config.toml
n_layer = 9
d_model = 128
n_experts = 256
experts_per_token = 4
d_expert = 96
d_shared_expert = 0
activation = "tanh_gelu"
moe_layers = [1, 2, 3, 4, 5, 6, 7, 8]
router_score = "sigmoid"
normalize_top_k = true
routed_scale = 2.0
balance_loss = 0.000323
balance_bias = true
init_std_router = 0.0165
lr_router = 0.000787
vocab_size = 8192
norm = "layernorm"
norm_eps = 1e-05
tie_embeddings = true
optimizer = "muon"
lr = 0.0132
beta1 = 0.93
batch_tokens = 65536
seq_len = 256
train_tokens = 446100000
steps = 6807
dataset = "wikipedia_en"
Below are experts of layer 3 (counted from 0) of a mixture-of-experts language model. Rows are named up (a neuron's input weights, with its number) and show model dimensions 0-127. Each number is 128 + 24 x the weight over its row's rms, rounded and kept within 0 to 255. Numbers have three digits each.
Before each expert's rows: "comes after" lists some tokens at least twice as common just before its tokens as in all text. This comes from a sample of Wikipedia text that the model never trained on. Tokens count by the router's weight.

# expert 73
comes after: " the", " a", " to", " cl", " pro", " and"
up0:118116164124111144110109088114136141149107156132112134133109162110116125093146114139107148130109168149132085098125107154109142139126164148094127108153100131132122116153129077167097159156096070113096121125116138127117162109163160160138134130106147111130132117103120154082110158130124100118067130129136117120154139124123151162137136191165155110138134175091067097109173143122130156125126
up1:123133129087102131112122095128117094137143127117126101176122148096131117127169144137101144127142119120133119149133147055153169129202119130133125109148131156164118135138086129157082130131101122134113132104111099134163144104171116158151177122121137087092139131130127150106125109085146155125130158133120097136116124134089127103125121120115130139098132122058129151143136139170126126183191
up2:124113152117138145116107143106130154138155146153153152092152159133124097141096184114138107157084122125133121127120111124136063121124137135131093126129116148146105133147065107111104146104094126098142134106167126081153124136186113170119104099166140120138130119125154164166124142152164102123123119157174147155084153110125146111127071113135133123123078150164142128137154130143125080126152
up3:087094143143152147128104124147146110191116117132133168181120090103132105108131117188103105102134112138128116126170111111157161138112110131086136105171085097160075138132133133134130142159154131106125155127131116116115135089113098126090154089148140115149097116136138149187150127126119159136122101138136119153107135131137145196139077141135152146146117154128142099114119151148107124091120
up4:127111105136114134153140096117108121101150128137123082093145136120125122155137184125117131120156124157115073133119121113102123094130127177140130135170143130110119116189121111097083141164128131102114121089113137160143122134091128126139128121105103167115155094165134088139101166129101133143134142159155078114144116094111145119166134156128162146139123147144132151110120130188079180125178
up5:125117181115148135166073121118139114157093175139133125131187118122111123158123109113115129113080150130115101108172136094159134076106149147090118133134121135148098096116132106159099123137137129096160151126165128106141103123079111140108126160089160132133164133108142118172118098173120143139172108118167102126148156151133150129141082129105102116156103116123168129143103125100112117130097
up6:106139129137076146114123117153116134116156126117124134144134126133111115148132171169083135076090144133108118120105099124143145131129118100146116128120098147101086115161080144145144149143132144205134120151151059164108156114131152120165130154147162094126123110171123121141129126132101100123097150112124134159109152111106140171143144157155130139097119099153161086158150154130106102168098

# expert 155
comes after: "-", "–", "f", "/", "ho", "dr"
up0:100126135116093115138110139145132120084110137155112088102140119122110168090132169141170168131137092116168097130133086121119131139091137161150116083102113077138166105142144071110103109134139114145126139099141105161105154120165100134134088163141140123159108114132143147131107173132131131109103106102165153198125101114168131123139114161117161125150125116124111145150146102110091115140142
up1:173124145122136162087148093134121100121149158123051113139124110123128119051103124137118161100138137092136135139132141113095118131148146162082140134162139097131131201128158129081103119127071124127134146120153123139113096128107144142156075130079146141103105129158137143119107159147129111157131144109145169133121170124107155147124129101094129138133143143129116146102140104133110120159135
up2:103187120124074131155109122115116114141077099100145149148123132133142097125138119132146112102105142129107113176134123095113106143121120128083133160125093087161115147141142105141163140166109139170159132161133155149179161094117138146135085139102135110132091128136132122105109057144118148136143122166152142122143109133137105120163103169134117131156109147101171135074114107089125151126145
up3:120140122111099140127069124140155128168095110125137102166131114145128135114074128109113107091096143096141148134164146107137092106113113120131130141110122135155122097127107166117165074158098134126143154157122094093138082132119104147151089149125153150109145105165139119162140118128087100119150092149156135133132131131133090175162070144110171106115114095129120094110130106106161137116168
up4:119111154089131113130108129147140117129118148137124084135091111083134143102157088139135144145160183116153117073124122129155111173119155135148146107125076145122192105156130114137127129128114110102161114106130158144127121093079127130133094081136094156111150153114182111135102160141129155113142120082159164159129135123090130154130124127162122108137104149110147141107145146112104100085096
up5:123147103128111135147129155150126105100138079141124102124165134127118127102150141147141117141084128129072100107143088162119120136157119156114141153122170144143142077098099096133145108070139124147093146140167146108125126093130125125129067147163158156128108109117119130145080105142128176154164131107122153145128165126107105165117123154153140141127142130130080087094115122121121187136096
up6:130159138123134165170107123095134128130105114145112140093155106161127146189132146175129082064141123122100102140155135108131154134129096106154158103127151124111134105131136105137144102094132124105150120116111145103115103127139109143116123095167157109101133119127121135114141147160142138130107137096172117154147141113072148122130122138106134169088128078149122179160126175089129066127154

# expert 91
comes after: " in", ",", " 18", " (", " In", "|"
up0:101083136142143068127154155136109104133163138115142135152137131109138081103147164122123133125136128151135103126115115102102085155132070172123153118153142142106122171132151148126126117171136125112126138134085104096102109116097146114110115173118092129190176112143125147096146162121110152124064135107148118148108152134158136113145134168111164099127124155102132123148082140124134143150090
up1:166140119097098133149154114101122119115108110126138112155110114138125145148143134125112110134151108147104157089136127129119112192120162118112110082081122148084157132127184084185151109127138115088177137119134155113149101106123130102141134166166145124064141124142164093162107145132115109085132092143139094143156139138161119098123124107113150078114107163162129130140109117136133141152134
up2:158118104121124131109104139117131140119155181151115134137158120089130126140082177131120153128133092126099110083128138123157105125106091098113111102126126136138124137145130181135145104128136175108093129121150121157098111113109135117097083179159129093136131116130166160168128128111108153127130145173160152161175137120100100110125123146123154162168110111202127098159114134127082121125126
up3:147090132151102159138120105088151125139134133115118128156097121150136109119094136104148122080141158109142104091118116164088146131055135111153126103165127137154138124153157122187153091142108097151120113111146092142115119171110136101114129154134134098107146105123111151172134146097123096104094111142154158102142100107155098129186155160105165110160125142146138124133129117111160095147108
up4:154127145109115121086079128167130116129140146141150168134115107172140150154139159125141120091154128123106072095090139100147134135146103170081115143145119090091128138077078083100153177101136121113132118138126159137123143134105136127109131177126149128110156132149111082062120174152133133111116117132109119150126144129153162134159086105107145100133128108160122133128142115101108118131151
up5:143118113131119140119116130144119133122085116093114116140112135135122156130165120147178134130142146154055155135111106142203136106136114073106113175127154104108139160149143087150130152143158109145081087127160097133147127169155162093121109135115118137133139100127142117184111110124144103097112137152125156141103130119066124139153144151157133154127103123148139132126123157158155085108143
up6:132146111155130130146127126118120124088121108151156091194122119067123099109150112093103152126096119144099090124096114129133125163137123143144136132142113160167123155133120141109108138123108104114119145111125092122137118119159112106123162162104121152114098105089102191108085141131089148134119122134149128109109190165151144120146112128104139146177139115131122079083110097114177135165153

# expert 98
comes after: "|", ",", " (", " |", "–", " in"
up0:112137124085147118112126142141124116153132135083121135107133148151119147115144159129131147103129144160131151116144111108162111091124111141134134118139094096102107147142125088122156172117051154125168120120102100133116160106067149149156159132110126104140162114085133124114153159104168146066111116105134126123117122175150092143106167166112122077152138108110123150093146118159155154150117
up1:119110139115155117165142150135118144075100144129117115136154130162115100142067115150131135082160149143167083140088100167145086135133125141121109138122085134109149127105133084139104128168126125095139199119128130114178130162104177103147186164096134166086129104140146112117110145139139147109133140125120126113127097138135106140129105119148153136084121109154151119109146128104093134118134
up2:090138074144120169157128148121116139130121162146138150121099129142147145135161134138094167128167147115066132114119102163109123128150112159101119099139125135133119056158146101162087116099151103114130157119076114122147117139143147143117107148122082139149138106128077069129105092128119106146183126095127150137115114156133121135128142140146141140141153141145113090143092112142155174149131
up3:143124132120143165127120161118146115144129137163142151142124100139136119107125089161098134134134150111128125081088115075115150165131137149121156121090178143126122150110114121141125128111138168099136103100084147091143146189118156099097137113142133114103112110132133089114113121120177174124100123133131146132122150113172181105148132113047120158143120123093133106120101178105147142140154
up4:115164114096117121114157118124124130124142143168143086093108169137144141073116171131147113093116137090113139182093143124052137105086115154102119126138175129135102117145119139141176135144126113045133104136107129159062135173109152132097162132153105127133131131148119107105157154107115139116120128141122108108084123129124124131150146149155135147129131153148145135120131101148105131143118
up5:135141147140129149149143105134139149122105148105127124192147110091103121082121159124121102107140153116122130119081158140157141117086088106123146101121138140153133139137161140145158127145123128102144104140130126166127133129120192157090115180172112126128152111135115164109160146106130177123143069107161148143153146098145153151146099057112104144128147091133141157131108095113126105132097
up6:151118117092140150130097118124123147148109117139118116091166129107112154138110156140104126113112130124098138157180077117153129135122113163154096108131150155131075112157108126148134138128137111144092125190092110141104103133163117150137130146155114097112099112105157101143156136102144131083109180126204144129128109118176130165148124127094112121133128167147106164140150115113088100158153

# expert 204
comes after: " the", " a", " The", " and", " two", " first"
up0:107116125086125124126081066139096132135132150128128141103097118095131183117120161146112094133149134082141114121150123159139167174112110128167143141144137110105142131138145151161151149167092133117161125132062092131127123161132167134162137123141172088137117109156176117134075134140132134137089122125179150144109135111134137122098104165147135101159124106130155150136122122116103100121100
up1:131092125079114135173154121093118133140134129108083142110124138159139103115134155128134114079151101108099126062122120151129124114148129147100105158198133117122167139110173101123177129151127125100122134090144116087109147120171133112096139152118152087160123111164123128106088136110146127137120141135115159109118119144156100119130187102121124134141096142164139152135159147112152150180125
up2:126114128156123094119114150086148131114171111137133149125118113126130113104104069173115146103155098075116138108126166102125174129116145172104131165108137128099151106086109117144127149133116139169128181118136142115070092187171127104116087150125143157095111143130114164108094132123116148096119132130162162128115145116163162152137140117118126153143106118130150171158147105118113147137142
up3:135110079149100137111096139124126108149144139120091084157124180129137131117136156099115121149111135128146105123093140123139135179113151118133157100095164164126160151114142118097122119122098105180155152120115134092127139171145129148112154126061134096123180094118131121140089126130134151144104147144116125129089114119143155162142119197122146067141119128105172126119144113132097121135164
up4:137116138094129108098145126105142126110160159161156094183123147150128121104082131100095069144121126155106127121142066141146133104132119128094123100169114106175159121129124133132155103101136150110140121111132087122092131116131159156154120138129150127040117130138108148141138142132128161164108128102156137055150122129175140153106126129110118136146119128163090133122110142126153128141100
up5:109161155191134164174103122118135112122131122119137107130107105120130148121172124150140095123132079144143114137136127165133133136152166128140130140115137154104115103182136100114118102157134151124128095111143108113125098063117123136136095099144142120097133128124093171102128110129118135130177133098139167137120065137148141117142157152130156128086097079152152129112193082137129108127153
up6:132141155106125121092104121146142165140108128144097141167140120135132209137135124138106134117136193159130114150100118064139154087163076158109120114128136140158066153137126136151061131128154142155135121101144176115091116155125127095153112132127152138110141139104117120126101110129122123124138109145153137170123089110103107105128067101159122097129116138126139150136123144120131128115148

# expert 246
comes after: " p", " t", " h", " g", " m", " s"
up0:092142112109130133161146092146138105102156120137122106084094115118125096165123163127076160124128105183122099117113129116137134104097107121106140109115107144121172162110100135121126118098150169142124127124111113138092107136044108122115142129160089161158159137121128171143154099143103155124138100149122147148100110147168139162151162153146139106154124176089126147095130156130115109152123
up1:081138130146156147108154115091113130111113143151136087118108115084130144098155140157141128107144150172100130135155139109125138093138111083067160100119165173160149116072175118132163119157153104126131133068131136104096151143160103106139116133116143118147105102145136122129147118133143123084147116178143120094117152134115140111165100106105162164098143150107109101118145140134145125093139
up2:106138138137131112125119114083137123144108112147167157156150147133110077144105139106143132121108140125150093136145136125116150165154096127168136092123068132130114114155127088147083110105154138112141140118121119147105148103169115079099122121135141149124082098142113143136132168161104155100146161124152162129115121134139060119137139107149119126135108163165186097139128101098130089183106
up3:175134132094098162095151111105128123083132104125127153169164120150127115115118116132097175142104166102086123173122130102144098144124144150156099116120117157125083139123057094108159129118138134149136127122146063149092107081120132127092134097116146166151123114135105145134085163134132127061119147163153139156100148121143144138147150135134145156120133108141130136145155133136120119134102
up4:149116143146149104189154124133109170087150148110081139137107128117128154079135144179123139138118105091135145129113160094123137126117142080069089109146148131127095085106162143157128150144091115142134150128140117109110121143117119130126138129120111146125114111144174097121139159127124201113162159141115127165094120090116125166161118129137113106119115096145162119191130128113130124151143
up5:094106151148157153176122163122123133127119148076079113134158161104133110134164132136124138113088139164167139103124132106115114130136113135100125130119137138181117138152125130144087110107095147154127108111114131120078109095147171094120142119084141097097084110150107167154159123090166147091071159116130150119109134126133110140154123131140141137129139107109163090116091125116184144144126
up6:125145104131139160164091101117142135101124111108131112133162174157129111111133172129171140100124144197118168164159144126115133135113118122120109124098176102154156121107153167101145093135117099101170140143134132136140095113094127132174140100136095115100123088104167139153148155102117132113177126121104120155099104112153111137143089125133144120091125116133088147116130167080116169120136